Weights of a small mixture-of-experts language model, trained from scratch on English Wikipedia.
Size: vocabulary 2048, 22.7M parameters.
Below are experts of layer 6 (counted from 0) of a mixture-of-experts language model. Rows are named router (the router's row for the expert), gate (a neuron's input weights, with its number), up (a neuron's input weights, with its number), down (a neuron's output weights, with its number) and show model dimensions 0-127. Each number is 128 + 24 x the weight over its row's rms, rounded and kept within 0 to 255. Numbers have three digits each.
After each expert's rows: "mostly gets" lists some tokens that are sent to it at least half of the time. This comes from a sample of Wikipedia text that the model never trained on.

# expert 39
router:096104096135124119125111107126139136151145152167119114127123156138125125164141081148135127187110115120094116103105146155149142141110094107114163112126121177140147142161075095126128139164138130085085154137158072126127111143113116121158143157156136143118104140164135126125122155166150113144162140131097153108128117145126101144098153112132087114132187159158158114103156151122173159099168
gate0:141142154118117113112095085104137107137107140136096138094155162136126167105065131170133117140134148123143086164127142093137119132117129198109117103099097118097149113087134145135128100172126104114146121124134131091117116111127123103130151093178102109147108156146139166094123057117171148164137113154130109151144128150111159127105130136138139114117115148139129110110100092158074114139132
up0:100139130122165151106102153084116142095151165140150121112098136093173109146107139130138148140137105104128108154150091151123122145121116181145140121144122112078119162149114110086125128059124115125125082142151153108133133123114185140132115171099151129110137118137093149123114104126132140114112141157132118126092178109119115130090124178109153145100084144135115089157127119131091106166176
down0:122145112126097094107091158121112128162158114145142118103136140169148133159128133150077148168099117153127113169097141112112155084123091139133082133149091099118090125155100123150136159087155142118120116172103122202143156156098146145131111112129135147134154154153107095152093114122127119122106106110119098085178134128119128087152080145104145130123130159108156107130128129139108119125104
mostly gets: " came", " addition", " sold", " host", " creat", " father"

# expert 12
router:130129119090099153106113122125157132125138141086154156094141134174138089116139135116124130080097146147126125140146107075128108128143129104108164166168171124164141125154166166105098127114122141166099113108174156113153120110145123157156108118083145128122168134155147160146114140116101126107146154104159119116153194109129100116148131165173118104112133098129098138104145105093161120131105
gate0:124113149161128079095092105133145120144121133133107130179137141117133106143115144124144149152089102139124149144121138182123083160093095107157127127101130136113104137135090104131153145123141127105121110148092142128128141113136140166086155112142097110133071113121118170100097101156152139145137084154083093117118055118130132153088110115098143171146151110112126105115123152171123147108160
up0:146165119151112090136124109111111138132161146128110104134108121120088137108108109162114118145154166095110116131145112145142156090142146148142133100097122136096166127125169098110136142109081132130135105115134107112114135168087189122138131177104181089078121110117108133111097152139110096139089134119127145125170123140177098130115115140126101164123155090134124146089144192106111163125121
down0:121127143141135124179125107146136138135178139165082164123113161117127114125124155176105112113135138118148163127132109110159151164120133130141086116133095108121168060077123122110076114151139099148091121111096164100093136142120110134172156171131124136102075122125122124153101141143115137113081111132149116136118137138132118129102136127115112112157095079121155133132125138109138114177185
mostly gets: " but", "<", "{"

# expert 26
router:118091096115122117119131163160118093140160109131113101111135165168160100117088143119099160148111098180108103102098112125137115131147113149145125145126117092121170160125098165090135133106160136155104119108149127110139077157154126131159126120106136123126081099115141120121133096113097130125133166127129127101183075166122125080113151122162107157144086119122120151115111167097093096141127
gate5:112093110147085128076126139109126152156142117113127158135115111111168097120066132160142109149145118127103095127110137164123132120107148098161172154121104088108145105090175177101161097155142115113163140125146076153139119108130098148125146154112166102103094138149146114088085145111098131130106119166134120125128126109147111160137121129129129153120165096152087127137098156170135115116134
up5:126095108090126122137124116121177137101136065127127129154141159131124183154135110132144088151156150135164141167145108120133130101111079111123144105123090129120143147095137122143158096128134081095112118158193136151115160104113111113107135116112116119100152170092140127151089094114125129148163151118134132107110135157113114099091116117132121096089149105173145119153121132131147178163096
down5:113131112134153164116176150105132146143146116099142109117150094093157139155136163130131155159122134132118114107131115137113146110126126112118111114108148148158156157113160093134204117144095138121153113146140102112130109133149098102067151109130128125186141099129145109085126102133103122140160191127145122127131076126101139150086116177135088159170142122103109131128127088145109094145145
mostly gets: " bo", " Bo", " early", " just", " g"

# expert 28
router:108112150151135115100075154165158109155155133111101122156138122124121108145116066155116148138105163153099140093129104117099118134122174114131144093134139131146097174126112149165109095142130118119115123091104096158158095098151157138127154091105144155124089114077099121146129131187126090102113112154155147121153083138108111157126143149112160107154111114126096127133154153106133148109097
gate0:120103179105077127112112153131131171137135137110140074152142142110124142141102145129137097160137133117135107125127107134125165139139135134150150134114112091095116122139140103147177104118105099165155124132094174113137118086103140125105167162102129110173132152149156168154123100113115097103090144117109095134172183149102113112106140149174097094127109150079123111122153112146110113138094
up0:156077116142104076089134144161114144115129121125105091158090154106142126105169110125136143167140150117131118130107115136137167130131104139118122119098134127151153126076123137132159128128154098148147127097067149138128067087129103105139156138149203160131092124149116124129114175162116143139110119128124108166142133148089153097121133125179141148132134115128144143113121139127073159142155
down0:154104119146172126157110139094126095134080136123112115140158166163120093124092156121117135141082115108119137112148133080137119146142121097142141118138090178165160160137100125092099140070151115120113134153178107131139105116089080101166108128103108143129147122108139089133130132142117087112147112104133121111148133137132133102167129131153133096096097143168137124081117133073116151119153
mostly gets: " po", "po", "vol", "for", " Val"

# expert 22
router:111126146125155088122140109119101117158154097154141104137163151107128127167149157123139123152149132067136102110113152182121166120102089100194134108082108163103140110144171119092115175158078129138130120122113122118110122122135123106151127094108151146143135155131092123146114129118139136102163119122098096153141143094099159122098108099098144158122158103105146090131153166136156125150131
gate0:142137143148163130173124092129099127151154100146119090121112126111111154124162094174097082146203156141130146131169138127115116106138144131132154137099130151125117129134102098104098153118131142123115141116096172121101117084127131177124129141113131170112130121113148147113142176127082143083099140133101109134129146122141149151126139079160060191146114147132130118121136129115122167122141
up0:156140094158139136145150124096134132109107195126121170142120122134139142106132112175121125143083141111100086157130135155125161129107110183107150138199108119150126145126114121170137138146104120149175121123143085113157104141077146148103084132141139120127130137156155108111130135113121148129143138154132120138187108156126092117121120142125187092076137099118140132124136127179146145138120
down0:090087164141120121146132111153147120123114113082146163154119122099125186111122086135113106108137134129072141162105124121148131179125092161078149124102136103189144116108124131130108130115154103106156160144128161142105119100104120080108152158144112116163128140149122134128109143185133099138088121152104135135133084138125081099125145108120140084094164132088141148115122145123126142139127
mostly gets: " his", " their", " an", " its", " a", " her"

# expert 34
router:137154144153113163088106080097097118094090139154110123126102141088126140145104116161128073122137150113102147138161127102084101126126128163102109119136088153125123152111161108115103094138104191123154149119152163096152103158121139131095131102125157111140138086143141155150153107102152116088150115106130128112143175136159136115148119160150106112127132133151115124160116099175127169093131
gate0:154108150123106139140156127118103099102133135171103091120101119076138104139136117108131147116154123120135086109125142112117092136146133103066153128125100137129111131093145157122137131116097153145102157196159178156138116132194104112099150119121073118135110141147134152174118083112130127113142102117120125154110077146137127132151125124109134147082159080094170110103121132118120113146135
up0:088094119115117128130154110184153178129172114137093091144077110106176113152107126111127132118159119111136123122124148138119119153085146116124110127126156122106125071094137109134109140154149183142123114141161139135122089114169120090140060131119085107151131123121138196136129122113147145135124101139135140141169139157122132166132092150118135083146157110104127138102121120085119133132120
down0:183134118106091127133137145112109117149128122106135136098131137141147120125128116152117147107145125125141150133106173121141117157178120135112165130106156138159098129161070124146135086126133133123122102084130092176174115085116142173122135139079140121110196089142092117123136123087124105117132131121154079144134166066110135139131143144163149140089102148117146142141109110127148142088155
mostly gets: " 6", " 7", " 22", " 4", " 5", " 30"

# expert 35
router:146129132073097167109123125104141134124135146073137146088136114173118119105160105110134147080105147142139135120158092088125137111152122134093159142161162119166151136167155172126098118119129149165111126075178149093149105137139115139145116139087151120118155151142159146136126161112107118109135161088133135122128189116135083119160146155169114099107143119131110138096124111107141123122119
gate0:109107158188127123175092162104136165132152116166102125134138159076130161174115136153137128128117098147081167114128148117094112188130136134149082138111132139118112161102108109089144112098117102137111126149124107129160136147145163093131171142094127157115089133154121134145139139136142079102135142122128107144090108134146142145123083126117112134131093113103142156146109141189109140134124
up0:113181121084117109142130141138145136135140171110127136092129104079075081126119119114112145158154087109170131131123147140124136104138157123131128135113115117093148143130119126096165148157135141112117103135118155110139173147123146177102183108163163147132119108125099154170133105102113102148098124075156142125121127127111106120118128146106130106113104147103133054145113087139097130095167
down0:175105117128132167144093109153103113131157087088085137135138134147085120166131121129146097136143153144113105120175096125146125172163162128128125152117109152127156149099116167106113134160125136150113087071161118111111098130158137159150134124086180120172147095113108145120164089114128149107164143132112146157084132113147102109118110122131147131143105103121100164119108153099123110149108
mostly gets: "%", "ities", "ations", "ers", "м"

# expert 31
router:136117102113077097096120121158158125126153112129147133109181151106148105135103095134127114120160084094121163114116163110121116085109164123148120161134101119122144173143122143130105129157108130132096135084162105097137096160140116121081110142093147094136132122113173125110142135122106157107123168134134174134084138111088099112156154170103153115142100109138129143110130119091149182133098
gate0:122124143157107107135152120102105162093126138122094086135122120151095129159106203135127144131110131112121162079139103141116120116146118110145080082097145094086120155068171079109126104104144120129141105133142126112081144077137158104133149107130142150126119122130095157116138175086145117090131110133118113149129121105119140101140136097114106101120125116104108082110131137149116110173128
up0:166153120164169123113129127098126103088087131144127146120101128093132110106130125141172141097129183129100121154164132093099137123147109132080158142153059136131106146124143119138104118139140124170163151113099146122114164102089117154139185073118123143125107107121137137114146081135135161123153065093147135125150111132127146099128116116115160157150146132122097089133100111141133106119140
down0:150141141100089100105131121130131099129126147147143159086136144102168059138119121104137093117121129123092149112160148088145124105094102092161130157095112135089146131130153144162163150125117136094111148116174124161111143148102158141162097114095150122114112128104136123137135099136118161142111122100154146120192144124121120135172112105120142145173114144096091100141169154094103125093148
mostly gets: " Te", "te", " final", "MPC"

# expert 7
router:149129157114120093071166115154123147174108128103140130139144108133119171125088140084160148112103084133115139126173099134155152132080118128111098121091107128136129095108124125165119113118170122109171125165153135085097125157153134133092134125098147137137112116097110116157125115149158127165125081125145109151156084122151109122135096110103167116157134096133144104141083104159117128136090
gate0:113118149141108103137113096145111117127112100147148120181106165160083132099155111101105113089141127135121121154119130177126134108084143105174143144126103132145127124107103114139117114139096143139127151116117118140093109121132101145110206120101110154130088128090135132157142128097161137107128102135131143114120162149132090150173069102089115132115181121118162094115174152163143122109155
up0:147097118125125117112144097186096117119161131179115147145125156150103133088142132109139123111132121124120093122083124153108139118121158128132120131109163137125157142137134141129153158131160136121113138156125093125097107149090121120103131102082117122082132175143094133120150142090137184152139089137134126110151146162085104168128176122116168132099138165140136111150193133129095099178144
down0:099138134170129145106137141104130105090123093131173137152162204145119134121176119114147167108119164157118121148140147119144139105125117105150123155166120127104135081099122117174100131125113096144148138152130131150126104133120128158147052146122155102100114129114124081132091167139145158109114138092137112123133151174126143143125124168117103119069102117106138142148156138094125121100146
mostly gets: "See", "±", "Career", " Best", "JPL"

# expert 47
router:141142146140077139117100128110092106104114139162093148143138089143119147098110088164119130124112158111097144123138121140131122108151145140164104103145147159130117169137122129105139081115154093130135146168126150182099097106122112163124109085116076090145050139103147139134120138139093128132150148108129154150133094076098137166165135130082136115134104109118116145132140109103159142117118
gate0:175129138158161130133152166119101147095122158125100110121137111124146122137121148164107110128144116092106127143105110139107131106106140141101107153142112089146137112100122151126132113106120131122154129161112133117152166089195159104108141153140183122120094103111078088116138099091135102074137126119108129119077150114066108126118110146092125125132122108128115167151106160148180141153164
up0:130162160112132129146133134159169153144150112191126129126134146136091119138166137153145134108128142156127123111163128115123105143123105153148165138120167152148064129131139140071119104122124153134127106100133123136102128143187150123122110122161137117155102070151128098201097128128131090137147113081105128111107103137089167111115154140100085119141128167138131112132169137135158132116095
down0:152148127103109149162103174144168138133130144111106072097075132140124151136147118111122110132133098108143143141149094132148180120120133138172090121138134135092155136093084141092138115129139102131092135147133139144085136088160151140176141110130139141125122151159133149144132142141137139167119115136121159140173130087105105106110145127101179114148115128090141120137127055143113124184110
mostly gets: "os", "as", "ea"

# expert 11
router:173139086133145125142136117119115088096111169106116127082148133156160105114108137175090158096142135111130129083118136111157118122145146114150135110119161143112115147106146119109163130134147119130093098167129151148113127069121098135128088144112131103111138176131157123103098139105148123125103142151105120148104132170136144144177159144122124129144094141129094150108147071164139162080078
gate5:065111124129153110146137157119152154115102131123153139138127116113144066171101165146128113149140103095112111106128121107131168118093121137146143167115115083158130125155145118133103128112115144122113137120081113127153136165138133078113191153130172122121113094117075159145149153140124132096106165166109135131124059135115138128120095087144122173146103157138113130130106154162123131122144
up5:101113121097097102152135141141143102103154148106122142107095154140093134153150100166125103122169078129160142132145108183169092114146129102183085106066141118128133113120117140122151129108114135101128141118154121144126111095148138139097127124178158127134134099171130160055122127092130107149149146137112167127143140131146191098126116094154155120140143126106155148131138143115126134139111
down5:094101132088090173137118166100113106108126134144117133152111098106141132110116137077164108166156120169106130065149120095114150109125140100166112104152118126111169114103108154134167123104141123106096132159140107146121137154105147165140140111086139188164099133111128111168096107130105124137098160113128120112074153117124135080130130119097102133137173126105123118134113095137137157127144
mostly gets: "li", "ri", " Li", " Pri", " Ri", "gi"

# expert 45
router:175094159129106094140160113136117101112142111133121154126119075123098082159145101138111134125108130074087123111102088169107176078144153112157129106113109110103115127159136114166132148140091106085112118119159134120107114137108173091147102157110117143121094156100152114113173135139137147144127140089140131133149133155148131126107145123063126097076158113121139130120138160124114128123138
gate0:134137143137148100095134107121114155117100124142134137107175136126095147143127104072089146149135104130151130144168080192153145137113140153135137107142118134106118152128175118129116189129162120108099173130139132128109146098135128108150108173138123170107107092143101076111107055111114168094103097106128110115116149128108145125112122132147136145132136141107085090111087124133137124128158
up0:139130125124137142079149096140127132123171091164127092126152133165093143160112129086097124128114107097170142148102134127109126087111122140076099198100139117129130170106154093146160144102154116138151128133167107124166094100166078152163144133124119131132114134117117122100144121142187133142118106144142121150143122114160089174143128161128121114097109137152157143137145100155106137145106
down0:138112086137145150130119132136108165110156137126131112123077117145134155119171115183099152165128108136143139137153090125102114132145142173087147068102112126129079128190166183136166123122092140186113121158086112157164126116116111094119090115126130107129128101141143126133139156170157127162137151126136131139136112109100091137112136127154134136078147131129124115163109105141122118117127
mostly gets: " football", " political", " national", "American", " professional", " public"